Weights of a small mixture-of-experts language model, trained from scratch on English Wikipedia.
Experts: 80 experts in each of 14 layers, 96 squared ReLU neurons an expert, 6 picks a token.
Below are experts of layer 2 (counted from 0) of a mixture-of-experts language model. Rows are named router (the router's row for the expert) and show model dimensions 0-111. Each number is 128 + 32 x the weight over its row's rms, rounded and kept within 0 to 255.
After each expert's rows: "comes before" lists some tokens at least twice as common just after its tokens as in all text. This comes from a sample of Wikipedia text that the model never trained on. Tokens count by the router's weight.

# expert 22
router [115 149 115 130 138  99 132 123 100  94 130  92 170 151 160 109  91 105 106  47 173 163 134 119 175 150  63 152 168 106 108  79 124 126 113  86  70 161 152 108 162 117 190 176 141 155 108 120 185 144 108 109 120 148  62  89 133 115 113 109  76  89  87  83  89 172 157 153 104  99  78 104 145  68 160 148  81  85 202 154 128  56 149 146 163  89 124 104 131 161 153 137 150 165 118 123 118 124 135 105 149 153 102 170 165  81 121 137 129 134 167 137]
comes before: "\n", " The", " and", " In", " He", " It"

# expert 69
router [114 142 128 114 136  89 145 162 109 114 136 129 143 132 148 120 108 153  93 122 132 171 110 131 191 219  87 186 116  87  83 104 124 113 144 107 168 152 120 110 187  63 163 159 197  90 105 117 126 117 127 142 100 162 111 111  51 110 158 100 128 164 130 126  12 164 116 110 120 117 179 188 154 106  98 117  94 120 174 147 140  37 164 129 114 150  86 114 143 196 126 157 144 150 120 147 157 137 105 122 130 134  78 148 130 116 103 133 104 107 165 132]
comes before: " ", " the", " and", " which", " a", " 1"

# expert 19
router [139 155 137  95 155  79 153 150  71  76 134 126 181 178 147 136 123 172 122  79 149 101  93 132 188  76 138 191 119 121 112 156  95  87 121  99 145 148  83 124 125 149 196 178 142  78 122 130 175 117 103 104 109 161  99  95 118  79  62 145 137 111 128 108  60  83 155 159  77 159  65 150 110 104 174 118 108  88 150 128 112 100 115 163 173 190 165 122 116 182 124 191 143 132 181 125 112  74 185 127 142 160 146 135 176  98 116 169 144 177 153 122]
comes before: "\n", " |", " The", " and", " He", " In"

# expert 64
router [121 132  95 208 117 149 152 164 114 109 111 102 135 130 141 102  98 149  99 147 202  76 132  53 175 165  63 173 207 129 107  84 154 196  63 104 107 146 122 164 107  98 104 155 175 132 128 107 137 135  99  95  98 152 146 100 137 131 110 102 105 135 139 117 104  86 177 164  87 103 117 138 148 117 154 126 115 112  75 160 152  76  97 147 155 126 176 100 137 112 175 116 154 121 116 114  60  92 124 152 167 145 195 145 126 140 158 105 153 145 157 121]
comes before: "-", "\n", " the", "|", " he", " was"

# expert 26
router [123 148 142 164  54  88 172 140  92  72 133 156 135  73 111 110 191 115  97 127 152 110 121 150 147 132 163 156 172  86 104  80 114 117  85 110 159 167  60  76 145 155 131 149 130 109 100 102 166 165 106 133 193 129 110  95 163 105  80  95  76 113 100 103  89  96 127 155  93 168 135  84 140 161 140  97 156 131 117 133 102 101  95 160 147 152  96  76 101 156 147 149 174 115  97 100  97  83  94  83 174 158 128 136 128  93 177 137 177 103 157 150]
comes before: " the", " a", " his", " be", " June", " August"

# expert 14
router [169 153  94 119  95 134 164 154 138  99 122 189 213 116 148 107 156 157 101 109 165 134  98 100 172 153 120 126 166 112  94  91 113 101  94  90 155 165 116 122 101 157 156 153 141 177  84 105 162 172  93 111 166 184 153 115 129 165 127  91  90  78 117  75  93 101  98 165 103 197  78 126 137 199 182 102 121 122 142 158 146 126 117 182 151 161 158  86 112 174 171 104 149 153 104 100 103 106 120  95 160 164 141 161  87  77 160 160 190 153 166 159]
comes before: " of", " to", " in", " and", "|", " was"

# expert 10
router [158 160  93 125 127 127 165 153  87  93 180 110 126  78 121 101 138 112 112  83 162 146 139 149 123 124 158 161 153 134 122 168 126  91 116  90 179 142  91  89 139 127 112 167 134 126  92  89 162 185  84  96 151 140 113 109 145 157  68 104  94  94  94  83 139  86 148 188 100 160  71  81 119 136 149  97 138 133  87 157 148 119 147 156  86 121 117 134 120 133 119 107 168 155 127  82  98  90 122 136 170 149 122 178  87 109 160 169 142 105 154 171]
comes before: " |", "5", "8", "3", "4", " be"

# expert 65
router [125 156 110 122 138 138 156 162 138 114 167  96 184 131 173  98 131 162  98 135 124  67 157 103 156 146 150 136 182 135 123 109 108 148  91  98 113 166  85 137 120 125 138 164 162 174 104 106 157 142  92  77 102 129 116 103 114 166  88 102  82 157 116  91 111 138 145 179  99 158 120 154 167 144 204 111 112 119  83 119 165 131 144 124 119 136 156  86 154 113 122  98 174 140 111  96 160  80  93 103 169 177 139 158  98  96 161 146 146 154 152 161]
comes before: " |", " of", "s", "ing", "ed", " by"

# expert 77
router [128 141 128 102  90 128 135 129  92 113 121 107 164 116 169 101 100 116 117  93 163 133  56  57 171 113 101 140 132 193  86 112 124 127 123  71  77 182  89  81 133 108 173 168 147 179  93 111 176 129  95 102 111 121 138  99 174 139 134 122  98 136 114  95  78 140 161 140 115  91 132  96 114 107 168 148  81 158 156 160 104  47 167 130 142 121  92 101 135 177 171  88 159 156 119 109  78 115 199 114 149 168 104 167 142 171 129 136 157  92 176 164]
comes before: "\n", "|", " The", " ", " In", "The"

# expert 32
router [111 112 120 110 107 111 141 164 136 164 133 119 170  98 168 108  97 150  92  65 173 109 103  85 212 179  96 107 152 124  76  82 134 135 111  47  91 138 150 135 132  91 171 178 170 170 121 118 174 141 114  82 104 135 157 108 133 164 176 145 124  81 105  92  87 106 166 164 116 126  83 173 140  92 137 117  97 167 176 151 146  43 168 140 170  97  93  81 123 134 143  84 115 201  82 128  33 130 136  95 162 152 115 151 119 114  89 145 106  92 164  91]
comes before: "\n", "|", "-", " ", "The", " The"

# expert 17
router [124 137 102 131  71 128 149 160 132  90 132 113 152 112 141  76 143  98  97 112 154 142 156 128 160 171  78 134 154 128  65  74  64 138 102  98 105 135 128  64 160  76 118 129 142 148  87  95 175 169  96  94 139 132  92 111  84 166  74  75  81 156  88  64 100 128 138 150 117 146 126 113 151 144 187  92 118 103  97 170 162  92 100 173 120 101 183 118  73 167 165  92 198 134 174  74  87 110 141  74 170 133 123 172 142 117 151 163 115 130 172 179]
comes before: " |", " a", "1", "7", "6", "3"

# expert 51
router [137 134 133 125 100 110 144 168 160 116 156 118 137 111 155 114 111 181  88 107 106 125  48 104 193 162  89 169 115  87  86  88 115 123 136  89 165 144 134 114 109  34 137 148 198 176 103 116 123 142 113 130 114 137 143 123 107 128 180  99 114 128 107 125  27 111 159 141 128 118 136 181 137 102  82  97  74 181 155 152 139  52 141 142 109 127  83  78 135 184 158 106 128 154 114 123  75 149 148 114 150 157  68 150 118 148 104 116 134 109 154 137]
comes before: "\n", "-", "|", " ", " a", "="

# expert 15
router [162 179 121 120 130  93 153 171 102 154 163 198 167  94 136  93 127 152  96 152 139 155 127 166 114 144 119 147 171  96 112 133 107  89 128  77 157 157 117 128 118 166 153 156 136 144  77 117 157 161  79 105 120 170 109 106 164 168 140 106 100 104 116  98 116  83  88 165 124 164  74 173 133 207 148  91 109 180 165 178 131 130 153 161 180 100 154 112 103 111 185 108 149 167 188  92 173 113  77  66 177 159 141 149 131 115 152 156 175 140 151 103]
comes before: " of", " and", " in", ".", ",", " States"

# expert 13
router [157 144  90 138 107  91 153 158  83  70 156 141 141 110 124 100 152  94 115 103 147 103 119 148 146 137 163 143 170 132 102 125 109  82  90  72 140 149 112 102 139 130 136 157 141 152  94  93 175 183  91  82 128 132 104  95 173 177 103 129 120 147  87  84 144  57 144 192 106 155  71  98 149 156 182 111 166 154 115 132 168 141 194 146 138 163 129  85 103 156 138 160 163 171 108  92  94  87  86 140 150 196 153 165 113 120 144 173 150 120 136 139]
comes before: " |", " be", " to", " by", " that", ".0"

# expert 56
router [134 133 118 143  90  79 158 175 113 124 154 146 180 114 142 125 178  94 105 157 175  71 128 118 151 131 119 200 174 132 102  79 116 151  84  77 167 159  91 122 135 131 118 140 161  91 107  99 142 145 101 130 136 195 144  96  96 146  93 110  92 124 113 108  83  96 169 171  83 116  80 123 145 139 177 110 155 107 100 163 165 116  46 143 153 130 103  80 137 100 175 157 163 166 164  80  68  62 154 115 152 144 191 168 131 136 169 151 106  90 167 138]
comes before: " |", " the", ".", "th", "1", "2"

# expert 66
router [ 84 131 120 102  69  66 141 123  75 100 151 194 189 144 140 105 166 112 126 122 135 158 166 144 133 111 153 156 154 110 117  99 139 122  98 108 113 135  53 142 121 109 175 166 151 136  97 112 129 131 116 150 149 107 153 125 197 164  75 116 106 108 138 114 100 146 102 150  95 113 168  96 139 178 139 128 102 140 110 144 134  83 187 131 173 147 130 114 131 157 164 121 151 114 120  99 141  68 141 117 148 150 108 122 118 121 163 134 157  81 145 158]
comes before: " the", " a", " his", " first", " United", " other"

# expert 67
router [140 148  94 149 102 144 144 165 134 122 176 140 167  90 141 115 150 140 106 140 130  81  66 110 189 124 132 195 141 149  91 107  95 107 107  93 132 158  65 116 126 121 123 131 163 140 129  93 130 179  95 106 168 131 125  93 143 129  79  96 100  81  70  96  92 102  89 154 103 178  92 149 112 142 131  90 145 167  37 180 182 104  87 167 154 103 151  67 138 120 166  89 140 134 164 101 120  89 164 110 167 171 119 132  94 128 106 150 154 159 139 110]
comes before: "-", "|", "\n", ",", "=", ")"

# expert 4
router [137 129 134 146 152 144 163 164 157  92 177 172 142  98 172  88 135 129  85 121 129 123 128 122 186 130 123 120 118 101  64 132 115  94  97  80 148 176 110 136  75 137 195 172 147 123  95 113 120 136 102 109 143 154  81 110 128  86 188  71 109 155 152 112  59 112 127 160 130 100 123 147 180 138 158  56  56 144  88 149 112  73  33 150 142 196 187  87  89 128 127  62 140 162 130 101  91 157 109  94 146 141 131 171 109 138  81 159 131 143 147 117]
comes before: "\n", " ", "-", " 0", " 1", " a"

# expert 58
router [172 173 102 102  74 120 180 167 114 100 191 117 109 145 145  92 169 135  78 106 159 154 114 143 152 158 113 122 173 120 123  88 110 134 106 102 177 153  77 132 117 165 105 163 102 132  99  90 154 148  83 141 145 169  69  90 161 134 170  85  89 165  97  93  45 103 138 137  93 120 154 163 158 135 200  93  98 158  94 191 102  87 102 176 154 172 161  67 118 134 196 108 146 183 157  88 105  95 119  97 165 144 134 164 136 140 167 179 177 100 186 134]
comes before: "\n", " the", " ", " 0", " 1", " States"

# expert 47
router [138 113  89 183 126  84 157 184  69 137 145 113 201  81 164 122 142 155  99 129 140 141 105 169 142 152 131 169 147 110  69 120 118 154  49  79 149 132  88  86 135 147 150 145 103 124  70  86 143 159 106  95 161 168 122 100 155 149  93 129 103 130 102 108 124 135 140 164 135 177  81  89 168 182 102  95 104 160 117 146 122 142 111 150 109 176 121  90 120  77 164 119 158 165  84  89 127  95 112 117 160 176 118 136  92  99  85 163 151 119 156 168]
comes before: "|", " of", "The", "===", "==", "In"

# expert 44
router [161 161 118 121 130 107 154 159  43 139 198 131 207 117 190 108 170 152  90 122 175 169 107 143 121 152 121 132 151 162  99 116  89 134 132  82 182 154 102  91 110 148 181 156 140 148  82 102 172 155 107 132 170 172 112  88 185 170 117  85  86 109 110  88  84 130  93 189  91 183  93 178 128 131 170  80 166 154 132 167  94 130 113 162 169 136 163  84 113 133 150 131 136 127 131 102 113 105 117  60 147 156 121 153  86 126 136 135 193 133 155 123]
comes before: " |", " of", " in", ".", " and", ","

# expert 45
router [ 71 154 157 164 154  60 156 146  82 108 160  81 171  56 149 125 135  91  99  91 112  61 142 152 181  99 147 172 127 190  99 103  97 118 123 115  92 148  76 131 107  96 179 143 178 118  88  91 156 158 100 117 141 154  68 102 136 112 118  85 122  78  89  87  98  70 169 149 129 148  62 137 121  60 138 123  96 171 160 158  87 100 134 130 119  89 122  84  85 123 161 102 141 138  77 138  91 125 148 123 156 168 132 139 144 121 124 134 147  86 168 162]
comes before: "\n", "-", "|", " The", "The", " He"

# expert 73
router [ 82 139 117 110  75  98 149 123  67 120 149 169 186 137 148 121 158 105 119  91 161 118 158 134 133 129 141 153 163 139 128 114 130 127  81 109 105 154 103  91 128 102 169 151 134 112 105 111 141 140 118 145 185 118 176 134 191 137  79 118  90 103 100 110  81 115 118 146 107 114 177  99 133 173 173 115 121 149  77 151 155  74 198 139 145 157 108 105 149 151 172 133 162 104 120 101 107  89 106 117 144 168 126 141 108 128 149 136 142  58 156 135]
comes before: " the", " a", " his", " first", " be", " new"